{"n_layer": 8, "d_model": 192, "n_experts": 96, "experts_per_token": 8, "d_expert": 32, "d_shared_expert": 64, "activation": "geglu", "moe_layers": [0, 1, 2, 3, 4, 5, 6, 7], "router_score": "sigmoid", "normalize_top_k": true, "routed_scale": 2.5, "balance_loss": 0.000381, "balance_bias": true, "shared_expert_gate": true, "init_std_router": 0.0348, "lr_router": 0.000748, "n_head": 6, "n_kv_head": 6, "head_dim": 32, "vocab_size": 2048, "norm": "rmsnorm", "norm_place": "peri", "norm_eps": 1e-05, "positions": "rope", "rope_base": 10000.0, "rope_fraction": 1.0, "qk_norm": false, "attn_scale": 0.177, "tie_embeddings": true, "parallel_block": false, "extras": ["capped logits"], "init": "trunc", "init_std_qkv": 0.0368, "init_std_o": 0.0092, "init_std_up": 0.0368, "init_std_down": 0.00564, "optimizer": "adamw", "lr": 0.00207, "beta1": 0.95, "beta2": 0.99, "weight_decay": 0.26, "lr_head": 0.00822, "grad_clip": 1.0, "warmup_steps": 285, "schedule": "wsd", "decay_fraction": 0.834, "decay_shape": "pow", "final_lr_fraction": 0.1, "batch_tokens": 65536, "seq_len": 512, "doc_mask": true, "train_tokens": 261400000, "steps": 3989, "dataset": "wikipedia_en"}
Below are experts of layer 2 (counted from 0) of a mixture-of-experts language model. Rows are named router (the router's row for the expert), gate (a neuron's input weights, with its number), up (a neuron's input weights, with its number), down (a neuron's output weights, with its number) and show model dimensions 144-191. Each number is 128 + 32 x the weight over its row's rms, rounded and kept within 0 to 255. Numbers have three digits each.
Before each expert's rows: "mostly gets" lists some tokens that are sent to it at least half of the time. This comes from a sample of Wikipedia text that the model never trained on.

# expert 85
mostly gets: " be", " Le", " se", " been", " le", " ro"
router:136086074121168090142096179119089120114068117141129144111151109091128167153089105092121109069124131134162055057113075140159138139117135205165165
gate0:188119119124199082126125108128105086168136145121104096094164162157167168130132084102144099113167197102095141104100157181149165110097143150067158
up0:120121114119181153102132091074094077168149121140175173110094131170135097215144167085119152122172086143159186168157153155134137064128135114126135
down0:143155080134059114121164114166199135158094140065121111137073103110129122092122188140059150156113098072105099183156097094074134159107117137061163
gate1:148145139135167062174135113136115147132104157144129061112116150093116177135162148098177116088113203115150076069112110074111069127135113108120127
up1:131064182112136118153136146149091069066171082133067152172103122100180110141095129092117120037133088112149160093125180089061136132180155147120162
down1:188155115184149213159144152135166116142159139125088139113099106114155096109154155092111098142116178145136160136130130121161057125185124112147110
gate2:162126139155091087121150124091167110121142114152088031122149125136128112071132117053106082084125151177093155036164106123096102155083098130109102
up2:088152159140143113188157114119126099107143144137124136106161112131150121152130195104136166129194193085141128130120115156111145095158117111116135
down2:149141131125084153163109143116098043186126110143140144124163156141122059113112140103109076152120148144121052071153151082088173133050122130128133
gate3:117066105096146144102085123119105156162132126135113173108108143111191173123088135091143114083120127060097090122114065125052119124147142091130179
up3:084151163155123126073109156167108184188131200145176170124124058089142130075086139143117141152095090080082128122079110169082123107115137126110145
down3:182149133129109113168174155201117112121141167154086113179142155094121129128087150143114130113155145106103159137131061142148137106074109132150114
gate4:119150153107152117108109121106112112121152112132149131112075108106160135133121134124108122051139128113078088092121132200119139150127175136089099
up4:080129120109140132104134172136152078147149134139162069154110140159097106088202093130114146148097136162117091126199115142116113137106094090090135
down4:093087111052132161126120209179156145121130180116109134120111195116205172149136143153115093116163160155154082090141151096120120149155099188159087
gate5:058100136139106130126081138079150068098112089197122045150181131096135103108121147117132144112147161135142104106109145229161093112126150174124143
up5:030170095137147222148086186157130162124136159125151130187165086159075076163106113133122101100092112116176119176094124190099092069124155133150133
down5:169158109134105120122092166127165153181100130144080108196126139089101138163200148142101099129065129141115185128128125156153065093131081123097165
gate6:123089125108155138071181144092094133077106109118097102129171156082129147202093144173118130136120099162176082166159139135131151074115107148142146
up6:125073127140073082118123090052156109152150127138082131094167118088121145144156120120108198160138139214135117134104145159150140092088097129135132
down6:110092113084184143179097119117135125149153145155109098134163138164131147125124105115127134084143175099123143126147119130093077167160188192114182
gate7:118100124100137090117161099111163148136125072172163157066107076079133118082067102071109190047142117134161142142156093134080096147173135136122126
up7:132163172144107109111105129147148088107174140090070135143209175143119165134142181158132106177158113179118102105154061060185151172112124113125075
down7:143117134114121168113106178131150137100112089120188130149132114095118117112157120183128193116129127137145108143093156131150137118131099139155145
gate8:107140087174118187113164163141148134116075160152145117198106178132065191158092160125095142149084108154179075189163145070089131136163090126162133
up8:061125148096162153130173151175069144129153183189161151140113157142132137130138105092170162145112101162096151086101106158067124098112149158107120
down8:170136107092087119075099146119107138102097127095108124131121105119073072100130111119118162180127085099099098135163155080108115081087086158115086
gate9:060115143150136180115108129135124110153103121110158180140137115121113115135085168070061181110154099099130068103091055167154083117098183128121164
up9:120145146104137217071124127084123145117156113169117149120143115147193123138132072142130144121157106130147077165183157149156129109135099070081125
down9:155117117133090158136129141123114091160092134108056166128127135119090161131114133117164121129127104150146137094121136088121137147070145042102151
gate10:173119098105130165099043157153068123136155118115138161150138082126157112132170187141143124118162155147164128099081093167116126110156173161151124
up10:104069119118163153060098093139119111165144077171178124084146087155117090115113118148129119153148131166155134105122071128128114124149132081163103
down10:147132117097092170151155124175139133108068095078095148133144159158075139120120134130114144068166136171118047101128032152093155116129138117228168
gate11:086167145150097145161045120141112178165168131171116145105129070069042044136138125181093091119136088142110094142085133218121154165112169136125147
up11:146130187103146067117145144145118151197122122073125158161130139110152180124076145133153112100112207139064140125158182151127116133155128144130119
down11:113154094089091124153155079176108136099177115112063101093165188093139122106092096204121080150121159078117099110078168119125128061182166079107113
gate12:134105062122137128128133186184016137123077135118131134174146098133122169185149189166168103171086127099086099081100084145146141097142144141114105
up12:163111124141126124172130182132100120168079118177147105120097115143149149120123136182145100141086115170104142126147118112111107099101111113117126
down12:141094174144113095105146113107117088139154093170093079124169113135067188073127134126150128155061135151126164121108200122098097194111141130131117
gate13:120081146162169097186068191100207126086105175114110133123106120103053121120129131148100186078222119145102148152109154140202054132071171094150148
up13:167037128144111132115121115081108145142119140132101135118125110170155104113109139125095143190089076147212179162101089045104107105130082173116121
down13:090144190108112137075135078120173104084069124135150074139102105093113150125188179154117183109159110150166152095077128112182125140127128134112148
gate14:133111105149134121143108117054134102077158073159158112171151167121122100086118136089128153140146163149152119140146147184141142170117105149141080
up14:100155121125136125128137196110163075104108179109144031091097141100088102128109158116136167115130159177178108137149204121067101126137092151099105
down14:168149107080027152100098140091153184124083040130100108128124132223077182109133149118154132115123117118160098138115101096144133147176122134179152
gate15:144109116117140152072125154140181103100095144159134159134129137132140142152118122144098097099149080121126032046076143097124118143108092130117098
up15:106131125105027143132129115187189162109123139134097130194100111131169163126135117098111135110075113126172093131148145150088136101073176108124154
down15:164139054143089172119131157090082168148121151189099128206109150166110109106132200114138137133136144130135105123096108115116068128097144125140102
gate16:118121070161126092123144138172124138120105138155094150120125161139067121137090106118140148104210137095160180122100149167139085137129173109112132
up16:134133119165090127193124124211120102155122154108152098107171113112080094123151106127162084117198139191160089061177147109177048102134163114080113
down16:115152102068132114149126080159092161108069147088089133117113128185191162144105080110138198110138147114162150099096105154169161164157152191142154
gate17:141110079164178173116152169161129103163119125116152128129139097159108108113142155187155067141143121141171103110072080101114124127133102144137154
up17:143094095116122145185094152129145167091129065121088092117118164119110131115082119075122161094138164101086177123097147116133121131104096146080118
down17:057122161171163155137085142141155143093148180080108096177094125112105172140098078114084164163069135136080131176109166130166110128114084115111130
gate18:128156156181096108054099122080140127119162170113094143137225116138140157099183107184135160142136118171117078088133152126130126140158148131130102
up18:139115086142166118146126120116113168144139162125097133177123163171101066159162060105107110132114155195090078134135128129106127128152207156087134
down18:148142114102168179162128114186117131096163123082111107096048114126158058159107118183156144109156108069166155096111153127134164098111116202095149
gate19:127148137117120158173085146151157108194114163089159116122099099098175197131102169147121111100042136112160119134117105112089131089118065148127131
up19:197124096187188161093100151099071108107115089115083069114173158112163190148105117146127124103149139162049135062139168123107167171131113116158113
down19:119118166115110152168127117098105135092108169159125191170075157100082175124159153133122134104088096137106109105087136086123118146146165134094141
gate20:120160101118138085126155146152060110151060072133096112153137140091092153113082113121157090185123068131124130113114125142088111129137150166117137
up20:191082110090116072121141064121111038147132174103119124121151109156136170126088155134169118182067170140087197107145145064147150126117074168129089
down20:125125143097111173164125061113120140162117162094077161113131088165142140143115088158110132149144195051143163094112190124088177114075105118176157
gate21:116065077192128113124120149134127165094074145179060170084110136100134141150159124112099141134125105132108162133123114129117102111102183173145134
up21:114174150117152139178088177064168168134117142155145101120104116111162173090109141121114119115150145119140085169131145108078196119150133168124217
down21:105160120095131093119092129170158095114088106099142104120138131133051150096134136156099167193081182089121132173113173126127115170084124130122108
gate22:155148009121131078169093167102150099156168155101155114148147126133151175085080107096138070116149175145208108118158111161126103092102193149133081
up22:059070063098124135149141078151181110073175119129183160174101132115099125143139145131139132193114089186160127109146159096070098104143139119182059
down22:150137143123142153168154128103112106136120095153129128148109175135114156121147136128160179141166179139135135118145162141122075143166092197177165
gate23:106148127119168159129083136101109189149083109141118072112141159077175116154093198084109145100172100102097137125162136125091083110057074150117136
up23:175149113081091115127138120056123063125171144119112135094137100099121119158177083139039134145161200165141125126121146192197158074188154086098101
down23:156188145169081120147118178126133138137177161134121159144167114105097115115152081067128097071183112148036107105118118123077169117156156091118080
gate24:123066111146081156143070127178128173116051102192144166065106104091129128112122099143151111131076146112161114078122054184143161165105089160181148
up24:098167137109147104138122127125059131131106154062115099132107095190161129090161130123109121150097156162083134156149187061106114142157158099135157
down24:148117108165181142157123176174097165154136163141138146181099097154117138128185117155128123129076098111103110112113130087145161172099125145128116
gate25:186071150074098098136140152098127119159179112144096131133098169106133065048151107146095128138110122153118144186146116120171108099187105134188148
up25:124097124123092053172160090140142091115165214103104156136046125095120093058164124103126132126119132156140064141133116115181141143150162137144133
down25:165108141105127184096115146137122144103161125141085165173187100121127131091174164125143142144152151141082159186108112145145165185112147119061085
gate26:128173088100145159113117130184146115109129137112079113142171154140152148197156159103142116095123126117159065102136102103189160141174103080159166
up26:091126091083142128035125136114159138137109052098151118102105192106149087148074100158175122157156118213123178082097159174090096126153096124076089
down26:091145101110122043149116054161094068115148181186179132123141072157133109055104109165092101163133150038103079152129113080131159124017107161166118
gate27:074090110124116134082138086080074152149134181134097179122164049163116137133122116097150103101136134150147168119149125126131144100154170171156110
up27:100118083123143140102105127089124135134144175148170110078107166109177183137119090130130184073151137060125106183136117151139125113117099130161142
down27:148154155152087191132108159196143122119165145116138167152103070093175171110155127084178144153106119118149083136103154136144066136136128118103134
gate28:114081101178163128163164186115136145123093164157076122111155061131159143150119125154136093015093175091151094133146163077116142108100135178134096
up28:168115133149103083105158037164170098082173134126139151168121122073114142101098099057133163162133191134118145138107142106144097193137164105157143
down28:106118085126120158109114129098100094100135148094175090143145098089102115104154131107128134121176128091145067131103160149164158194153130151158115
gate29:123146141091170020129094201083099181079100140119134145102103107085122086153123137144124083116102114156142113104208098098148144138105107165138190
up29:144135156121116148174184133125131046128126142140140141105157178122104037134128124130095198114126121113175181139136161179191121109077116136134126
down29:107067078175119122133124131138204174126088129088153132148141091106078185104065156065165105146161142105093098134122106123171116123175104096173088
gate30:147129102119132080159125129148142146071075121098115143146141109097120084148155157150052124066084139150140170162114112139177127182114138172105163
up30:047159105167145157146164086151139159148077161121122127138058107145102185146143172121187110162133117125100051155103191095126048106173114103111136
down30:117149098087097108116081165142111185081123077087090141187076137096168106082124083100127113141097172095161074135125118121105131141136125116115208
gate31:120167109138120149134178146179147151100099118132145135118145163116081151120098130141082111061075081140083080153100097112095109132149119150163132
up31:075140143115080208114106134106131116094126095150120109160121151116107174141179114168129100101182074140103110120108145095095142098173151090115123
down31:130152144090155127132124154139114108128133126128167180100098175097123123145121118144085148098083169122109101142151131165124195142119137151196086

# expert 91
mostly gets: " as", "″", " work", " used", " known", " became"
router:140090134164143137134080176075097124161106096162135122130121161132055093093107132146130173098171164126143134132080126123135157149161126162067078
gate0:163116150158172107115134163151110079125082116106146071154158125072110178120141043125133099141126195099139118029100152131169161184116080157093107
up0:162173165189163133114143083165075158109086131078164122138149127083096167093135105165088129113152149124131104069131104113197064193156064139079125
down0:149117136086155091125144107139088132089175085106128202134105200142156093119121170123116129085126132095110122160182113111097105134153118135152162
gate1:117147174099102104133074229121158105112127083152104123117163074118106139149142076139140131151097137122185132161099148160122102121126097134142096
up1:081066117131088128141174046138096099118098206134174139118123137180143126106144144097108129100089041215117126082153135095122118105126167114121149
down1:101155150093171140133059179109151109170114095109114203117138201121143117137089122092056138159129131118105115114125101110131143161137082156134132
gate2:161083122110073083144141135071110091156092127119096125124159127149117081164093150148049124078180148109167177099087135087158115120167146140180123
up2:120154106106147126117117166117162177131151118154150101160160140139086179077113150151106087137117118156149082214159122137117155157138152099088087
down2:159202134155156197149088089105133146137085093097130131119163093147189175147184127123141095128137177115080149119094150145080121142160111133116102
gate3:153086086126122127137102110172093153105139096151176092145137090116151094138109093096133128147116134167134160194085129193110138127145155187190135
up3:188150131139093161120155099109127104163149130090129127121110114122153089147086113106132111164117152064146124063119074071161108124136109098085089
down3:148132101115076164170128183137165109135096074196143125089073143127098102153164111109206127082191133215094120127147201131099151147203138143123174
gate4:114088126123140137141120138077171080119167106158080161121119128141099069115106129117116099168113130093168135109108138143159154162139153148180098
up4:039071154204124121143078181101123132172128079098087189132175130143113104127095129176163146182137141121167120135138150141135138074186125108104063
down4:158165090172216069111113151127127131123126139078112199128143114110129170195132096172121132150088137121137084102165130107125085114192115097109109
gate5:093130151138112138155080123179131127150133156173098152117129101153084127117147166147145121077082114178167119166163126168177109168092080130101161
up5:124129146181187104127153120156176117145082078133158163186193151177125203183137129142160153090142135149127115110171193111167147142175152136132109
down5:121119157071099147143093158102118172142133171130160078179146167157108097132151156162178140063160089141126113095052081110080142084190171153123110
gate6:088181098165143102095172181157073114118168116080156193180077154123163133073086144126118145115101137165145136127088154115158133095155149111118167
up6:212141100134117125180143147142118082131133107124143113061118094115194125117144174058098086165070107099123132126181087149078128073174128122206090
down6:145154155129149168116084121099138114087227123141124171116124126117104109145072186142179131131118051131110086082150118162132166116118157138123145
gate7:147118087144066144135110172094179140138140111126046117137174106112094099084198111153069145130087149156124135142118099127118129159147138131121085
up7:153202188148145167151107091114131116132109084098146113127136121098107200134170117143100099127098106139075115127093129149095116181123113135138115
down7:093104127144056107117113110126117099084110218135116119119138111114101054125085099086178094103116087135114142187103161107190138022115115133128141
gate8:156150108157131151125111134175217078181120135164148120105151120132077139166153139132137109097155146130145096133083123084095047097077135140200110
up8:160173159167142134158177101158173129123180147139130120117165117121061137134093098187155129136113123090154157136130112155110060074136048108112113
down8:182141181064111121166111086107123129120151081119123169109060117165157059111180155105126127105068118134115173112135165140144187084140097137141149
gate9:114107117107107130073103128093154088132124107181136146179081169118108125086117129118103098109145078167109159093144157190115123126147155125122088
up9:139122199123215089150118160141161091124149088169155108119138182175110147066146137147085153115181136060178168026126110177168132121136149103107157
down9:110123155149100175103130091127175086140153127136133121109154158173120115097100148111129090150135115098131107088155156149114200132099106155069085
gate10:094109130180116078121124124166080103137159141142129140176123153067083162155145170148158085132140090127121119077142165125191096169130134125061122
up10:169144121144128136175134106131165156122104123196129111120152123154173107108092033194107074090119204075089139165132148076056131117091080094112099
down10:114156168111156164088132167103065116076114107062165129081113108132138108151137129101160159131100119187138116117176142175138162151153149095156128
gate11:115106097118118116134104156122132121160136143134145130135060103149156077130144137164154117086202110134111149164088143117062144136116193151104068
up11:125183074157136139148137132118151178146082147122120129098135082131140123163159231147098144091192143124122135165085136082074136130074134140092117
down11:130105169125067153168166166122123124116150103190137140076151125074138178162147085146107121130121129161142120095095119126130122204133138088093102
gate12:105138174183139093097106122102167099096154147127104108135203133114178104126183167128135195169119142058117077100150105100157180117088106133148112
up12:112127197142140085114141126133167063152165111154073150182153139120067109099179107109151122106125096173128146082145132162172120122143117119117147
down12:117183141182124053151118088100130126160158163165137102083121182127126149136145139157096137122165115136168136134123127103111153135076155112142121
gate13:179102165096136160101182157095130139130166163146147105168156138099100199157109154096167172115151090127162077134072123101190121150129068114094075
up13:118141049165104150128112113108121135142175161157121091155083137156097144126134173141141122091131113092119140114125123160157154131148091123043118
down13:089157086099136089235103079110131133110069107114135123157116146154141147134169065194117104195155150113144132151077171138080150165111204114119121
gate14:200136150125121131154164171130107099154066180153138106090100058095128142142108144149128125159225133121172112141143090075086119142094132141109098
up14:075113077063129105108111091063120150119121132124111139162118129103114116068161099136098078148094103157095102135156126164143161170161121106179145
down14:157112129168120119090126111103088067081134048118135134099148113142175170206088154162195107140126092129113120108120109162134082096143110150148130
gate15:124103147124099136188113166085132132137095102089135151140123149103118188111108067161143151173159159101140117096140142077114123171130165108113090
up15:165114170061148140081100079154127163149136102114133143125133098209101139160086108081157116193146114089138149111106163089131127102165150147155120
down15:121097156087110117159124136130118111143141129121137124184102132103134090126069143171122083119101114106130136123106121119176138124120138112109136
gate16:066140098158164133103143198127156194125073142104141110138163104148112153168108156123088121071155146155126120163134092141092091161079128130084012
up16:142119130136109119090110162116108106128103222075159084122110092119083125160097152122097147000150118096159142103080092096121104168061106138116070
down16:150223071155124096144194103164119187159121131097112143101118115124255147149141107160108191130139149144128171128088124083106119133147133124137116
gate17:050125123125101088095104172066130077132145165179113076151116144106111123096101071115134161163087116126178072088121108105167107156123147127051039
up17:147178156061122120147122213136106147141131123141126139180146122081127112094142097162098104158142170173189085155113134135125153118116069117096086
down17:147141043103158136096143135176060186116097110128154124169111068139155131151152150106160151142174116135067213197138129132093106100153057086132106
gate18:132101128144195097193105132108132111093091091149175158140114144109136091182162210130186131144170150159149126114140132163194094136185122112085068
up18:114143186090137202065139148132108129113160190171117109080158087122143166163146103169126187106086169095167123114118091123143112119171119112135157
down18:144121157119149134137068083184099148151046068140180106128095140179100182105116130179150140117142180162141147108110113191124105097135126142122133
gate19:137141133176161126088128085103085074144135133138157140168108146129089079096032109178111131156168085116167122140097189126113074075078155127044039
up19:121144125172157111090126155111125164114181109138128115106121112135129069158152171155115111056170178105173161163080140142119151181093123155164028
down19:112162111091090166148107176123150138153092113126186100099088108112146166129152099142081200106137131143098137113148116142145107134179174155148198
gate20:046078163132105094152124119115161168131181095118153178152103117010060158121096097177092121106151118115126128130094144136094099165174122131070081
up20:157137200105073149164126097121146061122122144140120145153149107167149098097114096149113170110128174161146170141137133135129048125085176135146132
down20:153097122087116220138089152129162127111126145133120104117054125105117079134110154068130198059098128172108106137150047114152092092096079110141186
gate21:148114166190163129151073147163106159125080146124171119132167119171091152128111161157106167158137190073131091122151099094137118167043120096108214
up21:153090160138118107099110108161115102151183138142108136084107121178160136168115136083148139158137146122157145154159111114056058129093133119160084
down21:142187098136126114188137101176180156118110189110100117156133152089153103111160139079097137100157170178108084124125134069107193121154126135124137
gate22:110065117137140149110102078167149148144116072132159120112123138124134113091134139135083171131125146105126128153115144197108092133079203131142126
up22:119125096167132114107106084148076159111106096085162109113157153174175156111115160122059169135073123111158157109145141177098117083110122132127118
down22:125127125111152104198123066120171092182143184120116108173142165158203166094130158096071073106147084107131115150163076131102166132133188087110191
gate23:109139137168112114180149089143146069146134154125103150168116132147081076116133121133091111139106183069131127176166166144112086153125139136050093
up23:123106106084071098078121122106156138113121108118112094132104117154101127113137137132096131155161097159158085104122127117180168132166127133143089
down23:128124050133102131123149086156105100189125155104128076119079082094118080164096118126064100184096111168131071151171116092117162164148147097126148
gate24:063128118155150174081073160091112172175121084130108107189147149120118157074107136174108099089094055150072112119153121174141123108090090118141121
up24:136176122112137093154122120075115166155088165183073114160185094147082103146166136127141091202092138144156165162104131096145100211128141134121157
down24:134141134137091080125085136062156146119111160180103131097128157085106151125156140133138053098147146125096113035118149160069154088117101179135118
gate25:108144062126163139191135136128088112142079113063144131140122118184121179093133147135112077104100137141094076093122164175087124125149122117140147
up25:135144057079115118187170125132111123178138098144152096119130112149127189117103142113156084110175119088118113129100133131144090172138123105167142
down25:189103127179131107065186160121135147058138097146126158120156093160162085131085151142155126115102142132149134117147094122160134112141164131157151
gate26:154103140127172128166087122120146079165077109188098117154164213069154142152101106066088178093193067093130097154111173139128130117141099144132146
up26:128107106147100109102167179111085135181119126122176173163112152096167126082121156086135089095147070141079124126163103117169158077130197121167161
down26:145099108109148120179087143182118117074145087120096169112150084178207080114101144148146187123117121170168101114120133130127082182121093128134127
gate27:114114092135126142106140177069154123110120113161161026141134078136230120121133045159149189074131115157154121131104156079131171149135054127131068
up27:083140124147146135157102160136162153120121137136154209145144053128165097153112170136127124134143127147114101126105170147076133119128102113137074
down27:105137139107086144124136204143083133142156133173114102073129078132146096128200110113091153153187107107112102075134080055115122110156127111111097
gate28:077105155155095115145105178124085153129067112174118141102116135106125084187088175171153129108175148104166151153094114136155148093144098141096105
up28:079108104139099144167132192146102162154080167194115116123107133131142103148105167184122177110161141131161171199090140211121119114095090086104119
down28:108075154061106104096109098119153098104122186167131131151142090155106106115125102122107158137086085170173098122165086144183134166145141047138140
gate29:060118172166154144128118146131158163115119165187025132177155172125072104146190136148080147154139114115124094150076142176082102108144080168163075
up29:085087150162118089091142164136076202093147162090070102138102081118137105127165113137167139168146146126116071109104086150145097089180068109123132
down29:110146115152133073121218089071126090152215130150130133116137064130140091126080131114150099156132085144142058147152139143126103142114125169135100
gate30:143127127082193087108177175121132129123110128116141115098108141102102107090135152124114166172176109111175112179154117097113183157069131123104126
up30:126130153090084125124156103127150190127158104160077192094126143196141161130161129130136138105129118120082148143169121158125128087108173098202096
down30:122085129144110116115121134135092085162166146135170094154058080140117092106118177126158076107140125134153093076130116138111096124119115141115192
gate31:148123122111115154186091141088123087141113094092156128167110150125082186138144163167122142143161080161178123154130137115162146128158136117157206
up31:167135066175179131117112162107118111163160171090147146099148051121122134153158131118133079053147152130088077105139151142088160145126145140140131
down31:147151124115133100123187118134125123153100038100162132118172166122093164149097126125112081105104129118117162126126174107130109117123136129113153